python train.py --experts_per_token=2 --d_expert=128 --hidden_act="swiglu" --moe_layers=[1, 3, 5, 7, 9] --normalize_top_k=true --balance_loss=0.00393 --balance_bias=false --optimizer="muon" --learning_rate=0.00821
Below are experts of layer 5 (counted from 0) of a mixture-of-experts language model. Rows are named router (the router's row for the expert), gate (a neuron's input weights, with its number), up (a neuron's input weights, with its number) and show model dimensions 0-255. Each number is 128 + 32 x the weight over its row's rms, rounded and kept within 0 to 255. Numbers have three digits each.
After each expert's rows: a language model's description of what the expert responds to; "mostly gets" lists some tokens that are sent to it at least half of the time. This comes from a sample of Wikipedia text that the model never trained on.

# expert 5
router:141084201119188051207114165143099117078131133086169130156077110151189113172106104101210130145120138116111147120129142078114155111158146165095095185082142085123116130101079142140128123115120111132131141154140097149097094162124133154198158218115146093142155187084163093136122126150137125079146128106090132097110144154218153085089101126112064144138049152160134131062121116091135099124112135130148100120118104078109117177104128116097133113092099055124157124124197110085145149127139096083090142161090102140093131127154123176073141140143140084122101194130133135149155119071162147105126171149154110152112089177113119132097152115188182117092180159099102107122130182171094184108121177151159130132148114162057144129144156201146099144078131189142098145102086157130121143150123121
gate1:095102074123159143141132133155117114186154094147104147156140093143160057084083044215123133152187112142160142141077137037114140086109145151135041120053069089113133155189140158101168115093104126110155179093124087165172117112114105174120135147100117086096190091129081142159176118116085141130120132120174164100130091093131115126143110145130159159128086185159149169110137128122086172111135164155135139092145112132109088177164120150168090090044153150120111202162198195133153162115170192126092119091066119128142108121112111165149151132086068144134044111131130153152125184135130129175133142135112177151115124105093160099089151111109125085084101112134125125129087098154127135089121120104160178147136125090133103154175138125118132101117115157131178150128058118120149103122100166
up1:096129094180145160132113163119077128173074094106160132139141121089127111143130233069115106179156152104136144166201137115156094128143103146028091126098123205184132148133104142150107126111116160128129097082105136131113101127120116169089142094166111196146165163105118150144097179141133149111137085161122087148110150090101112121118185146133147130149144106166120140044097127117155169115127130131154145103195153109133127170122172116078113149173151121092077097144162157087171148147102081131085146097142174069133192113070083177126114146170089177118204107107139084052100135122122113105134138125127127117114137101187088093186150153115079119183113133137170076162167098068105180093123122156075098149115148153127132157104150115139136109175113097129119123147161173114129217087121085
What it handles: Leading digits, decimal points and commas inside numbers in tables and election results, plus short particles like de, la, el, es, sur.
mostly gets: " de", " di", " du", " la", " vi", " La"

# expert 9
router:090107136131145061200101157132151108116076103080171126120062121177119150160093082103139151145173118117112134166135141129106166137106138131151102137072134095169169188123125144054139140158159136104133130165095182116125107168134110098118138150144105101145133189066137081172108116119133139135149154131099112098159160176183055139143158134126139169145094161142145093110133137105143116132114126215141134153091125093146226129115130129111137162085091050053149122077184147115113170154128108088060102166115107101167128091169128149109089140110092090139101193116106087191134116156108138088108143106129095115093100190150091072088160124140218188147128088132140169158132178106136136146147176100133120121099050162084118088127180147098121156095159169122092152125062126149172142122107134
gate2:161114096097145132158143190089155102112145137107148099115099148200119119143137114168168173093132123150136130102133111103143110175153149138119129154176111192180118126108150140095130145120121039135126137153160086177128131143123173154113130106128098165128154097197138094100134175188177090137065166115092112198155133159130108075176112120085097143118129137101047103109086103103105145146142097123185084186087099086144132155109148086164147126066149136156143129140182113153139100054081132117141204117103113153148113125102182090204115131137140111100131080149144077111122070174136093116172183087076120116159124152119148114178128131098058175145149164151139142132149133148101068089130168142080125105152185142138089129142078079140111147050069111115097116144120094136097082120186058
up2:132170146133135126100209096065142129108147156134153127081177125176143135125145106165107087106037157135121141201157115119137120098100074124144159135092107186113110098160125186126127180128110129091125107078093104139085108079167107141175128169148085127111120124232163125123160044161158092076127116160156157124089105185130100130128059159112040109126125136132111104094108167100093089112085140101071132127176192097117105146097115187118154139136144130143127148124128119174077088151158134053149119149060151169128132169120171129136083125102140124111180135085125086143131153125188092167095127141190123156128146098144163162068119150092114163089071143155135131106177129108217129124166103127100166128128134119166120117148122194103158131105071127136094109119114160091147143171083133
What it handles: Digits inside years, coordinates, percentages, dates and identifiers, usually after an earlier digit, as in 1945, 2018, 45°04′.
mostly gets: "0", "1", "9", "8", "2", "6"

# expert 4
router:152161164131190070150080078100178125066090135102185108129082117117167095127126104109162122114118143126126069131143179142113129125147168133089104162085120112172184199103093131118142144086095087094147156164085153140119094113121095138174156141170166117162125159152130110153145157118123107080108196120100111061151111179187089136094123079134086164165095113183123110124133133088152137148166128179148093139150098065087169162183100167086079144132123102133174101050145106104158213146092172104144109147089061109124129138139175092085142125159136103090146124144094043135164158161124074080113140164178118088098114164157151145074123117160156137101099118179127132112139183108137147087174175075116069147115097166076101139111165129141122083128105176126079150126133089134161136118141114
gate2:074090123170228069075070127169071150116121092080138093167122121115126145130148158158112110162107190143147104162122128178128149106064128090119114116158132151119155118191125171069115123150067099103075130130147150139129074161123106124152156116157122154161065092118097178122096151164092095114147115139106083152195174139126113133129122170150100118121161153137173104057110157159172109157183126078161181115211090105114138108154078173068141111139127147147126117081120116095112109177093089126108160108089080157137106188171097122149180135116099149155099143113098178130138079084157133084135145149170130102204123127067169171132075163088117103146135076141099129114088155143144118126135101128121112144111161118073129105111199153132091174105145165105129154114109203143180084168139112
up2:196126165150103142114081140125089108127129171129151111130155123075116139160122143127060136161090089144098113137160103141147103147129150163110115085100107052184113175115148126191156120142140192139102095064082092110168133156180098081100149076134150099110103129121066103103110134172074157088088164111187140123107110124138112133132112165119098137143085142196101115248124155102129115149140081098145136123117193108159065115126108081139182134092159139088108106146121139112070153095143072119149142196126063155152159128086104150075107167106110185117163137113107127138162106168110107161155142180096126120129188116118127119150114143134102113107059169148135153116143191135132115151092131128214073130123128181172094091173148104172150164172135120180151152153089116117164112110090206
What it handles: Lone capital letters or word-initial letter pieces starting acronyms, codes and names, often after an opening parenthesis or hyphen, like (IBRD), (ITV.
mostly gets: " A", " W", "S", " C", "B", " M"

# expert 14
router:107125131106161107156116156138119171098126113093175155085058080145165139111102150101162162102120149124126141195145113105110150134124152082094138131053130047145144115131098137066070081102164109102183083119089158165082119151107165168165125131115093088115214186124150055117108122123037129142123108134125127206208157107178053134155162071145093128082109147117163073119130125096125114085151113126127088144119170113118181119116104091148090131140142124132134133111167066119097196178173166129079146143156110136167085073143119137116128130081182105169123147115109129140183193178165140111112177114073076121163083126110098112143129101079159150087128094159150144141107115119100117115128166086094120172207116127088179126144176136148087143156114174146146121148131133163136131146138134
gate1:146108082102167109082077158162093148129140083051138088160190119095085118177139158143082130155092120085129155098112147087107150074143105096155186108101127072111129150142121149131094113123101120080159170124170110182165198117113128106116187174151157116127162129129136167145220189107118103062135147116115187148166141129157123106159084119117122155133159179145163051136149132145134173127106109122126084144132145140167091146127110062172155114082152163083105160161135100192113137084094113106122145181070083129144157121074159143212108184099181152117167146105135109121164126090181131114112070136086105097169091133111080136123180064132157118136135127079119168106142102132117161112116115095161118094184170077072080129080129097161073154106156144160107122165140122132110117140115087
up1:051164152141108145163141074109139086192094121122084149139095122146139133119096182149112060101134092088151099108161129106133169130142193170056102166085086129166152065093096127076115148172118082125154154113126129130136089108119143107097097129094070108111115153144100137167099108160174153082117193096133082076083128112071144142124105139177164113144138133174099148105109142125141092149165087122132156208158135120056105176144146161107112093126125103054150208122141094198097138163135085153185108129148157146140190156116104157158192171130089125142128163138078152038105136142105128130161153127112126154081129187174112192171140110151111140094084106112130091131117141155184125138117190147099127192127091126108113108099128117092148163116167097139085123178191118148132104124162130
What it handles: Short letter pieces inside foreign or uncommon personal and place names, like Kenojuak, Kanchela, Allegheny, plus raw byte pieces of non-Latin script.
mostly gets: " Robert", " William", "ri", "ö", " John", "o"

# expert 10
router:072166147127133085205126162136088108092113190129167148115134095132138152118097122131097149091122148071103175165184118111134153138099125119104133129037126114133133175108068207128101163123144148160121106113083158133088120136101151144118151177151160091172110123104110116207139142163104135075090133126172149149178150147132111168086138115086142105160111133203103115124142120179153123086129094140090099116119115101108168148188132118082126126108152127095162097049149139148147184103133094108144135120099100178117067047214148102147116117124103057158141156149102100086145130132127115139070083180138091101079087111112151057084160087137149142118116127079149141130125139091160146141135178102141119141169132132100152111205123129117068085137129213159100188121112093173188159118081156
gate1:085166134199145150122149105114102117130090155125209147091064052155108092127151136163123125125083130070127114132203120094086204136118136123115157076131106086070084175137161134183049176107102108095130064079105142126069183158102156105149081090139133141163103075126108089103107069123077188091133139088130151119097141090125082132142199207158081098073091042159125113184094100111165114162090105101089169084107179112148120133128120136121146145135139111138141132095108145124160149133137108165127140106130152154148137156094113172115084104160138174104150128068117080177126134137090108156107149142168114122120146134142101129131146131148105175170102120164122127135163135185114087153117153109176167174153150120154118168125192074162111148120129140154105131175193133153158091126158093
up1:191132077144079121142186206144172098118075154130100096131130043140122116106107172126160158077155164150041073096160138141155108158139128179121161102092140122102153169138167094136196131163127139132139132182099107085076144120161092135133104155168099143156153100104116161174157174182153110135136152122171095185168111205166107159120090122140077099174124166106101153132165128124086130062168164161105099162094095132161142109140137099112093191104172055137105158138121126135118134105139150162126162157103127105126157113104055081098095110130128154114124130154150161112138104146131114111172112051089122170095090172128207161092149125173139143151126118154090175103113077102143091098116079099152161190051100106107098105113136166148133111086079164122128154098095105161100105090145141
What it handles: Commas, and, to, with, as and other connectives joining clauses or lists, plus word-internal s pieces in names like Nonstop.
mostly gets: " and", " but", " to", " where", " than", " including"

# expert 13
router:125105220182095106156122114135130128069159166067230124108102086147125085151099143083157140101127160109150120178117072101115164119113140120094091161088150075143133150097119127129110123107156074105145107178068148149114106126118153138147134139120164114116134173126137086144139121172094170134136141167147106112135121166165076160066108143131088185123097168191141087149087108134166087091147132103171093150140135068139171154130100154071112096119129119101165105057175169101109197125153135081078139106124083130095117084194171129092142126168095121143122179158071114135205167172115109097108142150144129088107094099141117096114153108122177137064121105103135151196119132142149145133204187091123106144144124135091113182139192162130073111129132191134082125102075083110116178149110133
gate1:090108188106097108146098115145061148104133136160076102125116133141106165145110130082095159160115137171079117128069098136126158086144099072118177117155111102154119146111119101108123135112083077086137113184129127076111115097080160136156069094033151146138119110116122112142157139156103136132123171111135139109125166178136097147097164184158148128132134178125080142088158124081133149119124109140107082103069166110079176133090146117131133132058131147118142134148148172178094112085197207087135129179124156164103164189081147168121195112163147202148153130141065111166185172112109143123156071144176169150156138137163117118138148141109165139111117136194129118081127118118104073097118100080179135126144032150138183161149193060102110099194092136101145105148165140080124113131157143
up1:148169114118166111138164156129138085105163102095108134118164154142115118129045126131136066126148150125106086161149156167162064160059170166199106133133132155041123122081119111159152168134149109159089117103078170163142092140112132100082152165116087159145141144098162166110172134131078144197155154100135172142175124127095182157102082101089150094170155157078155148178167166081103094144124099097124143122170106091138086102179110117170114131151121140143102159168156062104053115131079134096111140139089103132134110141085106091137153134152080092134141060115139127127137154148095114142121140143125125128077142134117105138122100087142055046196178161127149134132114123169219195125115131176119167170108147083159071143143135152128118185123110119151139089141112120136176192072123066
What it handles: Mixed word fragments and full nouns in names, lists and taxonomy, such as Siege, horse, railway, Davis, cu in Persecution, Thai letters.
mostly gets: " Siege", " slave", " horse", " railway", " Goals", " Set"

# expert 3
router:067126157139125036123109178072113147094137096162182112135135116138080121130103097180156085154174143079089124163139111126115193108145149128093092175124126082157101176100093144130158145125135132114154149146111193219124113148135063083123096104124145066147150144098131056158123129116092108141155097187172107090141150203240094136093146128110109137119129196135114137132150137179153094076136137160095119073142120107135161108151134120084129088112144136136153172118158093093118166083131141056065109070115098116115101095147117121079171090112090121123144168113105142146162104137199143108172132135110145092083104168127091110119148135158207127083154153106144150174143178116115103148170117141170103125113116091078145132133137168095089121135178168178106147103105167112153109161060104
gate2:093106156112168193099133124151156159097123095118119106119177134175129094156171166158122158160130122138148138136108161089122138118148094121072128135071076084158087115151057117188157116139151143130073111195095145097081145129146132117112143182138120122097123159088156160165129170194188149156170104124179155143085098145117094151109139159122083142122106098099096161169120153120094104133181124101135144168182117090103081117154148195181086144138131109073117146033155132126177154108085160065126118143108169122138129093123198105130102164144111163148160127101139120063153121072170166174150148150153072085144118153073115083152190103064119115120146150121098105180119095114150151101143083161064172125153110153125116085137168151169126182079083138131167068123149097066179080095127142
up2:173136052109088122145139159085102089097095135093153115094127078115125088153131151088116115116126144169158073101157144141141109157127110139104111106117061102129098139188120208134123100156107177117146154138170157142115114150162109113162098182167138091149122152086155121088107170114054121135160106132077099116125100123114158124097149174118119086143140166124160108102103140085093057147101121162135101118145060168111127085081135224096087164106072159116145116182172159198106143120100075141148174160085084102126068129102124120167129127091155120165136094117219093149165103139079161153174115140187144107146082172143122197097155107083085132158098133129158123146196152137127145105154138211160129112103144106098083166138114139107161125085079120078159139188106116129149160137094188
What it handles: Opening pieces of capitalized names and words, often in tables or after a quote or colon, such as St, Sa, Co, Mur in Murnau.
mostly gets: " St", " Sa", " Co", " Pa", " Le", " Ra"

# expert 12
router:149139118098180103160129176110162161069072187070139122140154078197067102153075074060171113126157156080103131139125109113091106148144130152092106178088153125151159127125133093116081156096180090125099117099096170154123175159096136095127142122145153104154106156079119105119153120169124100111121106171144171146159184192145104089098175133152130143169091156193148091091121105137154148057110125132144101157109124091163206156089128122143099062121090107123174151095155126092133201131131128027128090126115107172131120106183118082149146135115109096130102167155084071132128221132168142132117181136125146061068102116139100067154059122152133093114156090096145136146141110154185130151156158132095142118142110123101115129158168131107088116162133200130118146120095157101164124105119107
gate1:101171127089120114100131110138062101165117141115098134178084099151115122104119125152099181119144098159110125111137147117115157166136192167099137089063082129156133137148144163128114105118135136165158108044089129139126145156153134077132091154211102120165119123111130117162132134154095124098117128165093149203152108201075117191176153170095138207123119143127136113127122128160119128164104184143129125052100132144131162156167146071081132123153158080143138110115152111131142164186134107073142129162148125104184102133153104121189093117117147074134040111118115129080098140133096112184144136177207143162134119173089082143109108103125134133156115104176196140161114095097192107122187133021144120051139120144160165056137117118065101144120097118087080169138103176128119115150143111
up1:100124144062105163116086164145087130116109090150140205126121133066106103105108075131138135096145148146091109167161105139118160170111133123071185115151082116107112114108202118163164093134131131097131054135149106049138133164103093174146097133104122116120151134104166113081127165160156074138138111077110113151172121127104132155182102155147144137086086094175162111139114123138114128149114119105141107108113120072122160167217127147127195097130182095120103086121137175088127165187121134101227159152113147165111174065102118177157102102124124164125080103126110182134105178145135120101125166167118067126115138082071093157093119174159102200142099109154134167106065120045149113125073163086114112141115210143133202133139167169122096180140120138147115147156133108120114172143100160
What it handles: Auxiliaries and past-tense verbs in narrative biography and sports prose, such as was, had, played, coached, plus endings ed, ly.
mostly gets: " was", " had", " has", " been", " have", " is"